From a checkpoint of a small mixture-of-experts model trained on Wikipedia.
Size: width 128, vocabulary 2490, 4.54M parameters.
Experts: 16 experts in each of 8 layers, a softmax router.
Below are experts of layer 3 (counted from 0) of a mixture-of-experts language model. Rows are named router (the router's row for the expert), gate (a neuron's input weights, with its number), up (a neuron's input weights, with its number) and show model dimensions 0-127. Each number is 128 + 24 x the weight over its row's rms, rounded and kept within 0 to 255. Numbers have three digits each.
After each expert's rows: "gets" lists some tokens that make up at least twice as much of what it gets as of all text. This comes from a sample of Wikipedia text that the model never trained on. Tokens count by the router's weight.

# expert 11
router:128156132075167116115086144136126157134133137124176111075133107089112123125118090078142159149127108130152099160126094134155154144142109131155139119109099108152132106104122105168102083122119151161129141159161111150096106134167139125114159138160164176162120126146104131115134137085089103115098100122125152138113129108122132138111119167143146155113106095115149096166157115089124107165140
gate5:103083097134160080131115105137185126114128110177091140099100080108119148110152116178107160127152109160143128103128129121068134117095108114159133116186114145132124133160103138165146115122091116111143118138146145146134097119147150084173124176133138127161159082149131115117129138130138125161110125136127136128146095127127192118118124108138122118172124138089143105106149118146127147130156
up5:135115115089116103115111141143099162169130140187142100128167088102152142094148128121150071073144117149092089153118120150109115125117100116127144120107094115105110115139162118080153116128162122090181125131103148136133104126151129152129108095129143160111150148136117120162159140107165108165077169129129139105154106105114149143141154113128147108143138131136091192110113142152131134137111
gate6:140148157075185155136102127177111132112130147127104160141182140075154117109121099129158093138171137051098149126126116131162144158103095136114140124148124114128133138117132131119151097106110131159119078156112135089118158142133098093134125111133147082140122114101124139136121141094121109131118114162138140134144149171145140119179125117115106142161144160100127154159095150150165122144114
up6:170117130123124096096103124146162145144165158166102129131154154146115121151130120144117127151165124143117092139153094138110151095134111165104140095121096133169180132152140112114146129117137126152141110130136122060141125119121141123137092166141141145132091157133115127137122112122115111152158107147065132107150126143066088111160113151140155157155099133137106095074110125154093128093080
gets: "\n\n", "a", "i", "o", "u", "ia"

# expert 7
router:122141113147159149174137095128099134155161115107110101112113099090137116122181134113137099123129159127119088142158130170135165111161125130117137118139174139131152124112127148157176098075065153151159158123170168123105089131147154147131129127137148108131146134126125131187138121153175113091151156136134137144148110179125134161131096144127129173104116142124093156125131121119109099112106
gate20:135101111161138164099122139159148136101132110125135135113145128086120087143100153151150149104168154070139116129134163139116119108121089139129146126091162112131146114167166105127141143131074131095138151094138097123105128097127143136135158138177096102167092103150122144097127091111180146145169128112097152080137105150107155151144156103147103122141120112127115122122112118167076119104154
up20:126086156101147143149143144126092140164112106133193108194112093106130123124115135072116173150116186151141117139167161096131124108114110102149120117119092053149128107112137143109099113110130105113116097121140129114137107092152142080120134134144141111139136109121137122094128199100106130115154118137132141165126119107123106157130135136156109129084120109134127132089114157129130147124102
gate21:155129139108126120180089132144136135079107146119128181178125156101142126131105111123120150128109170105153129126198134119100111104125098186150136170151115093138132134125169134145141126130149108143136114162140120131139121163144124096131146171134122126150120126151132110129107119195123109153116082158127096146118135119099115119155085106070140169135165113111096119121156152117152134105147
up21:153129112139131107101068113124109125174099149158170140148165154124144127130103146099127131119137124112127140145149114114140156122122070154176120120088115136130161167115148092156124150105133131092127145153169120161111122124116135121119150144173121138146151156113109138093130125055115147111163132086150099131154171139148132092119097133117171156110093102141183097113134125109103142147132
gets: " the", " The", "==", " a", "ing", " his"

# expert 5
router:116169141098127106174135132162121116157114166127130159149133141102154100148167151133133084121121084165111133122127123086147148105129131099137110109121134123125075157151084132130127110156199095156129170135154139124116149140155120130147100152109132164143100129118124124144177137095133160171144131129139177113111155099157097163142125088108157076118132103143114137123120124127108097136168
gate24:117130111108107126094153120167122115168105128139121120156163134130163134137116120127139122139115135165138157170120138146093127129098133120148101203168127153088097143141182132129144065114083114159160140158132143160090140155125116090121111127103120110106170194113127123137155131096097125091082120121143132115125149124122146158133119098125118127132169119112148108160179144100116147141111
up24:088130169138133171151158144102096159116156149163144137150120103119134152128137139127149123104125152093106091114117096159098116155145143155135153161085072114145139147171126119150119131157122137108127185123138164145159124180131133110138119114126154073104135139150158119168158143105119146151146150165143140137126142113104119143131109116087138075111143172104171164166122118113131111133153
gate25:117130148109084127131147113165136126124095178148134139141112144184130124128134099093154180120109141156128142113159144146127108141131101134068097130126172115118125094124088138134122116109103135121127145128111187063122101118151123127132155097129125176145123096120133127129157130102122110122096087114147120138108106113141103101111133103154137154117122163113149147114086135208154091094117
up25:140163144087122100164151144131106087113097139147099194124159147198123101109128135080117130127138157140164134134145159119125139121076169094137154147086090126142096106092138131115092139121133144084124137108121118154133083140145136110147124158104112120126157135117124146081112113117138120180116116136156115146131139134132145120124103138137134159124127151154090133125131113164190125080118
gets: "\n", "'", "A", "D", "E", "N"

# expert 13
router:150144146157134094155112122139108127142137132115090105148121125129124140146122123139094118125167104151092141099142118142115175109138081093170137105143130138156161121096114141048136147124130125094150120120128165122156120160153135122148071131124123099123173139150169122108148141140157103148162119135118130112145128162128120093090155148157098161096166116158117100118147154178105103074137
gate6:128106109145159110101105093104132117130181122122098144109139140133100136113112151149129152135166150107140138074077137147096099138148116113122100150102117131134111128125114121134124134136128176098104076102125128123075131113145099099148114140159142122104067085129136097123145132129144140117110114131119084129170173118117092113087130144163079135049103152146148150129112105126122160113126
up6:103132128152174118131125118134125126151139125140091124109133156103135164107180107155110135124146140120138130101084111194111104141147092098134144145117114109129101162129113135088115115107133160137108124104149133153063110125138121061148138152145135098116125131114146089140155133146138147093150124102120123094128159084143056144118155123152095152118078138135135111119166130160108126074135
gate7:118137120133102150114165127115109149108119127150129154119153114149176107157093127140150133110122076124123109133163093106116157136179075119139164095109156146140143153154161098115186148128120160117136122170118107130133104114164106127112148187112096139128125165095120148099106154144127074147085137156151121161134146168114154131091156121128150134127134119134167132170139129099134103170125
up7:146155089124137101150125117151143122123111146136147151100096147116084158129150163100113107127122133112146123099106176091067162099090116155126098173125124143115137112126160100114124167139112126112135079094110109169136109117133139151102091107130141091108129126139106088131116123127128091083111126133165139133118105103151127099114145125082129124128111139163123184078126157077120129163097
gets: ",", ".", "ed", ")", "\"", " that"

# expert 9
router:167140158127147114128109150138132106102144149146117134150114117137137132127154128123132096167101118142089106119113154137144082090119150111186132103141142105086152144140188144140157137146123128110076090145086112150090143111100151108132109081113079151099125144092146137080148114146137147163088142121118142115162112098098100130148141107134117124144124147093134100141089140142134193142111
gate7:133149134116124146125110123131125159153136160094144138171105140115128139128095104104125134112139158142149156091160062182136148118155136145145132091119161124101123155109096104200142105154115123143129129097125149109111071130135142148101146086128100143099151080165117090137135122170131098086121122161139110174129114143140136139155133128156153131072126122107090135143142114121126132085140
up7:120099142138153079145124120148134103108125150119084192153142127150132104099111146121118177130098132142119119164144108130097131077113121141172117106108134123154103123113129156144118139101122085153131136127133111173114108097172109147190129131151134110169112105114130140145150128165142097155095134127101102110096092101157154103187119141107125091149140141107134129169094141084140152130106
gate8:144100124064118138143076121135133139127153173156160175132097168147124104114139121140123170162103145127138185157161127142107144112127127137173122156117158126101103120151143129131165116100135149112129075134144125156125110106156177125129147129126161129135118119126128162162136131140094070118142103127085113134137142124133109133139144095107156090169146147109161139128129179108119183139145
up8:109155126061107133105150160128120089113163089135114143118149121080151100106150122130128155067143113135112159161168138161163099142131080117138125142117114147114126132130083148142128133163164146136161135141130106113135123125124127130140142113102117162146145108149111122072120134112140137099115130104133184114110115146089097107142136154148096126111063086089118115142095112139150125087153
gets: " c", "r", "g", "b", "c", " f"

# expert 0
router:130112143116112130149099139087135164109116138147127117157120112132117099145131117135119130151145124142115145178141165095124162132091160165096086111113115127140097106123151118133130110171150082124125155154113079148144184105101135130146139140171126077128162118117115145135141118138088165098125166111139125133094103111100127102152152115129158170099107164103136112146118085060101123128171
gate7:095121142107113129090092151140139123073075087127127135104096126142157174104131114098131126122142122156089119161118110125141129092140133125151125162135052166099132084133163143139157088128140143104104130107133145133175132130120140139115127126162144141107162175154162100118106167104154097098140084129138114112136087143126159146093146156127151104134117122132154154131163141159119121144101
up7:131154154132094102106137135088108157132130082147166115100100080123175171136143115138158116128113144077171173113144128136121131137121150123135153184104087141126110115180090134116083095141129148137151135108119125117075116112134123102118090115099138129140141100135086144119133129182109135142118118139114131158120101137095097184160120153127141148150134115110129132110162133127076107141126
gate8:131106173160123119135109106118157110156147128140106128153122117175112111067146148095142107188147107126154142147101124140117124132130110149199109143123116129130114148095101181156120094123135190134156098109118142128114078116160115113145135153140117123140124137113123149117140098154170110185127132111132128158147122143119155079157119173088108120137156131117161102139142099121149159119103
up8:104115136121122108134130125121125106145178111111106164124108136162088145118107184096152117142107155142102101104114102161116121109105167117127117100104069077109148141133127146165104105123106101125109125092148129155128124155115120091135200146095122190130094139106109144120114107135108121169112116105107125126179095120127176132136099154085143121151127105137124130159139114108110141109167
gets: "-", ":", "y", "an", "am", "ro"

# expert 8
router:178077139115147131115133143108132124114129106125153144121120141113146136134140131156156179092071136138128125147124104156143126163109158165095145106132129125132100109134119126163123127105124110155110132142143134114083101154075136134151190093081158097125133103101129109171088152151073122092111134155134161133101123139127136163134120096103137082105162127138089128134133154112168168145124
gate5:104095107127164143162117109125186101112111120199133100133160138118146154135092097142104147130150134123144125133150108122178126149157128126107152131119186154119111151129151129093150175124153164129153089144135168127100143156106131157124151149165132114148102119127136125128074105141149173091153079118140117163078104167139118144107116101127136118123143104139119143127143116165097102138132
up5:093125104132186099129145148081145161116142170095137124153114119130162112117111161117129096142135135094141137079106099078101101141128132119146145115128165142111089128103123119167111097154160157132105122124069129120117145123111173110126152160099051149154145127172121129069118132159140086124120114122131114144116127099125138136125143112129118113166134130121139106140154085160141113136100
gate6:113121113142110126182154134145108114189135112131115142116084117116105090132126135171126113106155118107158141128156142148154101122148141105151150128141098111139144115118166147125135091152155079123151102122146158136108147082111107152090163107145096122101140131132148127106149107122132102117092076127171128085131099161161144112106095103166084123124122143160155159082112100122083151151121
up6:162147089129120137134178143157136131142124138135144097124114122067110070154105129184128074131164088147127139139118144096153160086131103113164119128130170131090121098121079116176095117132119104107143113089160117140130132135190104121157129138133127142124140165128136161104161121136156092169113107109152124101129121159150100121106108116165120139097134116140117110135119106126111135107154
gets: "al", "el", "it", "er", "ar", "le"

# expert 14
router:116069125109142091098143109135144144099119151123143133095127095180133151139151135157117174115124132140151162106088110100150120108140133138090128148133082140115097144153123147097092148142066168140150163147072097131117118128127134111127196123144126147135172109108143135124096138125183138116131115119156097137151105116123114152123173076099121121122109130118115136098154133151146137160141
gate20:135140151111134141153176150130121118158141117188122123154153136119144160154097096152140173111101144094145108126130105141135121149115130104114126098205120118115173118133158149122101093125148133109144126159154111097102125133119162085130109155108118150104108131147110096142108138094103156103101143124143147123123106163131122087111124120128081104151156109085134126096094094136165163077164
up20:125123128095148073111138157140175133095114132110128175142102122120106166124103108100109113087115126129121144132106113116143136140115112157144142108100110120159110126106142124136113156145092105128130133131099135115107108104089091132120135133104134089151079106125158143139133157166122090070092153127130069124139116148140114112188138135108110079171091111135080124176103122176132139111116
gate21:135099152139111138064137129126135161093091124133102135112115078120103118094152179150126140108116154143171126148117115126146113125156122112117132138133114135129105151105169089097141105146084203147133140083141172127134099126135122114076131088181167163163136131131176115091119135142101150140131109104090152120128148122094128115132163138096092156134123137099125145129126108113134147134122
up21:161073149140132117114140122141150158161142125127163111148092113122075119170140152135132096129132106137136133124141080107191165125116119084115139131150100105088134159083115089157106088142100151144097146074173122096127098152115153168123103148131126126180134167136129149108136104106142123097125109113144131146156122100109110148112152145106108114113125138093118123093124138170112109149138
gets: " S", " P", " H", " K", " T", " B"

# expert 2
router:144133116154108141146149121101142124145146138126131106128084143155116119135103126097186143119171148135082134107196099147080108122166137115120134167099095136112117101140130125138146137101119190161200122113108153125128155123122102146128143096115119119137145131164148052157124102130145132107104133129106133138134112172114067104098104135110120119124136101140117106134167119139139098128131
gate32:128109112120095172116113124125091081063120141097090162099132142145154078173129139105158147138140121119153115131178100119119161110142086103130137122164103140146147103125138070157151156109121141125112113172113122109154092126129135095144115134147101143127134124080109120130171111164109107116123109114145133124140128178146122147094148099133124139107158071154114123109149140123112105144173
up32:090102139076124075142111092139129171150146093144126117070111157111135131091136152101179094125129089087119138142139151129095120135133133113146129169109137104175132157113150166094112103084132125106129127123133115145152137086149132125130124134124134127126148141143135087132132155093123112126138096110139152152148100134107131122147109154060154160131131182089081165110154120113136109123126
gate33:146102093168115104149106107110110116136106168178158125142136105100132134146139146113140154119119138137186095144150118120116143112122131116098135093148124148156125105166156134127137165168109102104171123104130134134118146172168123147072112142141104109169135114117116136155097155075107103132134097139146119177158126114113125093142174091115106120156151101116124167121082136172131106144152
up33:164133097136079128104117103124109111175110118140131096156180070183150161125112121104116114135097117161156125094158122133113139121123109110129119140159093130111144096110133122133122160140165118111128141133111167111127164148127121112075115105145104173150138114129073115119142181125165135148108135115121158081143142156154122131153115097141134154156136142108073126105101132140146093108091
gets: " of", " in", " and", " to", " a", " for"

# expert 10
router:106155119112124125137079120118122111134147105135134132098153140157130138135090113079151171114130151143161150122132137132098141158102153171119135148099094167103142144148123098148112164101158109114146159146128064155100150160096112119120140107145130146125108147087110066122089155113108126142129121094124140162155138109136109133167098162147163169187119104114133144134092150118123112169116
gate61:115124122135115119100148138134119165144165127180133119144185117133112156150105092079173142111096118080197143108176099117141152151095135130120142122154116123126139160121105121143105123145147153151144155092131129090122096136100093146112159158133130136134115105142114129120122123159128075125107119111144136109132107118101171133130120129114130167184167125091146119177168111115111100093125
up61:110117102088126151124169114100165134118096155138139140128152130161161140116173124124151089141109151082112177138080119099124201115105119146147126135070130159162138124134174198134100121106120110110156114141128156125185123101131154133098137140127137149166141112138126134123109137147137153156132145138123118136137098122126120130086151114113123115122154101142122138185096109129084097119128
gate62:118121117055097157145195164136122159131129117118101113136100144133103098110124100132115145106150162148151154086145156151116136123178153157140099121105135098147177170163125160140132172142171102108154127092107145146146081179128115144148104112124122112145122159141123122121131114109113145116135193109146109112110113154104112128107099096148115136118116125124135085127110139126123136111164
up62:170133143066134137121128105150155144106125143120105146143093114091118118123117085145081114142157129146103121128087168132140096129127113093095157118085124089153075139117136085121093164159079152130117131119154142118125085193129108126127154150101136112162123134109146121098134123117111145100148123091146122118070120117144119067116153127144104113127101154116116115131098135102145152128149
gets: " m", " B", " M", " b", " A", " F"

# expert 1
router:102135096167138083096140140109145105125124132134143099096148097100146132120103133195097155098131133135141162072130110115101131109154098103127113145124163129119152124106130123142124184120082129117114104098155136106121128132148099121107093116113154117127136118122151160142144152117144129144109101123131126123133180128119156097054121202124099166106110136150164100113142095144150129097110
gate13:112086118118126155090123136140134123165151176122146163138135123154112171117132141158128124144135090148094142137153123159119105118157140112162075150168114115084152167096182118149147109149106098148114129082151131154112113148084081167131118101143177126163119122126109168123101122137097132088135168134141129127149146108105158121115155103138084092154128135142120090140155145125152131122142
up13:108128131130115148136112187150117134118106092183132151127096127098115163116105145144160119058083142152124137144113120077121101101110099132048150131127100121148099128134101128100112132099081128128173158079129116112125118095142131098108121130141147103162094152143149154148130128147157133127158125128130137138114150119119128136169177128143121126121106116156115131127117181130160125176115
gate14:126122123131125119145116119148115131145174128108133081134163150117143134081134121121110134083114114122142144104145148131106131117157130125111100160176166101106203138119140103167100120099141145104122121080098121109123121208118078118102081072186137076125158145149120120133133133123133141146126130163140145151152133103135157092108127142161136147158136147119154102147129142116142109134121
up14:164130105153119165151141126189119123145166180097135130183091128142133122155117117126125098109121156140135142111119133155120127108150112163112138156179164112135117084152122094129183147116144133138128109136136170144148122139175128119106112087149099138112131122145142114113122127142165110199135104123107174116105157126121134115088152107165141141101078161122132114106102128139152171122120
gets: "s", " was", " is", "es", "ers", " he"

# expert 4
router:089122153131142147136075104084161145139145125159116115129134118175137122124112114109093067108125134137116117114108177106103141139087111098136108151114099133126106126101077127059168143121142107096102152123134143149149136142142168178131102156124098156123142149143104090137090138110149127100127134087157153123135157149141141141156143111119118158154188118125141145163133121141104167120130
gate26:122130165133121148130118115166145107094143164132144175145139157159126143115104068137131133161109121093099123158117138160144136127142131098121112085098159148163111142054108112079120131151129161123138157111117156119180157101137115109116117130088159178113165108135158175148142086157146112134137140123102109123122098094115155162128139099110146133119131147109132109105091109139094125108145
up26:141113155098119144139095136103117115137105129121118154134096151161125133190124178120109167163136117135134181167120113127151123106097151164160082135114110140137113145111130144150134137074130148107112138127131107113100148127114098080112133106111112152122113180119134071124104108127137122122201151131081157134114166133104106104145124143155110176099089123156118156108137123127134102099129
gate27:136134139101136148139137114114086143115140125155116082131194137135084120100122118129125129139135123145119102137123111152130134106122134101111159152118121095089139126107105170135136108134121153165121142161150116115136133105105122139077123113100123107148127123155109186118104129099131141116131157152094120133148140103128118117066106143160075041111077118160124124118124116089180134163160
up27:124170156141096084099119091148111073114121137161106143121071102137149144135118104127131117129075114073132145123101186135148128112103089093117150153102117142097117103157096187153115113107156142113119106096155140125131126141119133147168121116104110128146112129147137113157133135090117140112148145106117144055093094130139112147121166138143114108155173126148145095129138127139128129106135
gets: " ", "1", " (", "–", "2", "-"

# expert 15
router:123138139097091130090144144131130150117149141135149164122109123122111166121088141095134158148152124160143119160166103139161112101156129164152097147116154115120178084079115155183130091128109114156115149101151094137155161077108138153125140139092131156133095139146080133072140113130182127127138099144143119132132109108135144150152131105107147126134153100145096118125102184141108139142126
gate25:113088136193134145122133068157089144146147134128101142161142136130107143106131167117106107121120159136140160099140134130111097101145088138145075092152132118127128126120156158103146119142122091074156132107138115154115145107161097103135130125153139117137091124170132153139125137140152107169104124167127070105167163149161144108131145153140137124119160088139116119175083119159118113116132
up25:085138140125126094126114129093148143164106129137129133089149110111099154120121121131118093153172125110072095166136141097088139135117120110155120160089087139102142094146120147101162125113123152114114122162107117097161124150167088119163134146091112089138144118143118120134113123139141148148139113183114111137131147133102107136107157162108165140131118111093184156131160149112142071150077
gate26:161114098121111130093173104105144140124093096137170145138110104152100109132109090113140142132103152132133164151127118130094115106137120141113172102134157091144095103098127160119111158126139141132091152108143129132157082147086137109110150116101145150102150084139156137144109126183099103148154093104073104109086137091107139116093176105102130146119099141123128167146091122140159118116139
up26:084165121149118087185155131123161108110114114127135163082114130097100146150143094130134118117116119133106168166112120170142112136116100108126169128168150095125140127173102136119121084107110135143082123174175150141130121135122132144126152128134153142123167118159137073147121104157158121076104135135137129129137129102135124152126196126131152134132104134167115155118144153102105148167154
gets: " |", "|", ")", ";", "-", " re"

# expert 6
router:116133125152141137120130128171126131124114152108115117109150117166141136151155127139114124106129082104083150119089166125117097144102118136118166126141143149112125117130122145094169099149108140167106138143103121106098141132138106128163147142098154126153131140143120218165132101086113092134162104124124108109125137130150111130102139091130121105183130176184123093134113185114158086159110
gate5:127125160136126089106094072118096119151147069199125088131088104124156139109085134113150111107139091158133134121124134194109112114142118150126133137158091159147131104155141137169121084156146107111127119117134096095118130131114122111141084136151138128120092118143109110135131121093107124143141118102101101129122145123155161124133088117142125129138093107122149100096066109128125161122085
up5:110145114134097111156136126132144175142158120119176145114147100082124121100122101132130099121127088117115165164096141119075099150166131132126132178122157146111073120143107129181150136087120113119093176110146126104129161126092138080082177123105141112115132128153111146153128136102072119131147115163136111112124187118127126109151159090158125135133097106116123112126122131132110144131108
gate6:144137090131109113150172111122119134080106154081127120141156148131097154173123128119096134105147120071133133119122191141151114135166085158142117144094097167171086101114116105111125099118128166159124149124106106146119125169113154187106128125151128124127136128121138112106170124158142141120153110124101142108124159106141127158083154130095116150091133191133139110115132124124135149130162
up6:139121153141163150121122101103185146137113107100102125124095143112121173128139145125127143138156134070103112139090180120148131118106071111143132131123150144111116156105114101132135151112136152137159133134116100135129121152103144137105123188110121124104095100148074100157112156106099137142140142142138180118170143106128125123167203146121115128108158152121089104104108123105121162100101
gets: "or", "e", "ic", "in", "C", "on"

# expert 12
router:126135127106123138130120154135129146135170109162164145123124126163165131137088071089128098112155075116155151162096157099124166138142091120128118151110113111100167180140120103148136161106142111076166134146091134123153098117161120145122068127148154151126084133132138111125131137135134086140135127126095113136126148091126072148152120144095122117129153058112144111130120144113143142123141
gate35:149143128084098115133099139117126144110090143143120147168151118118115170171122091183120130099167145135118103197151166131120132157125113170108165127169110123107122139132187127153148148134151153142146152159147105137167118145124104096118095119133145083113146135152130127150119121139093136105136106171125108139133159125106130128143151153119174110085128103129070133103099160136145121132155
up35:108119144128087149137096102156112139120125130140096113106084128119077110120115075124129107108146100134110102114128155105127191135119082166151134129124073103111136126130161124113164151115147134103118192117130167107174110106137100156119127089108125093132129114124165094126153144169150168117120128174143139125150168133143162113112155126089131138148155151109120137089143132142149123113169
gate36:141119130120115091149147155117133111121110115125109056104114125150143075127148089131126142109136065152133151135169127151145140128123138141161142145107111140132114146121109088141131159128111148104087104112148050172126161124122129130118148115125115124116067133140143103165141144095106150118093108132105129134144144102113126152136148105115089129135145183104110116096105142171095121169083
up36:113129148141124097117146151139084142155114114075163154112189115120179152098152145147116138140139137151156135135107170140139118106158146102136128128129158135136106137178100095132074105120122126117158143157152150145117078141127129128139158165143095118096151143149079162133103087106167116170105127113150129140116147176134124146109088144118127137091111119137136133098123127118137089124073
gets: "2", ",", ".", "3", "4", "0"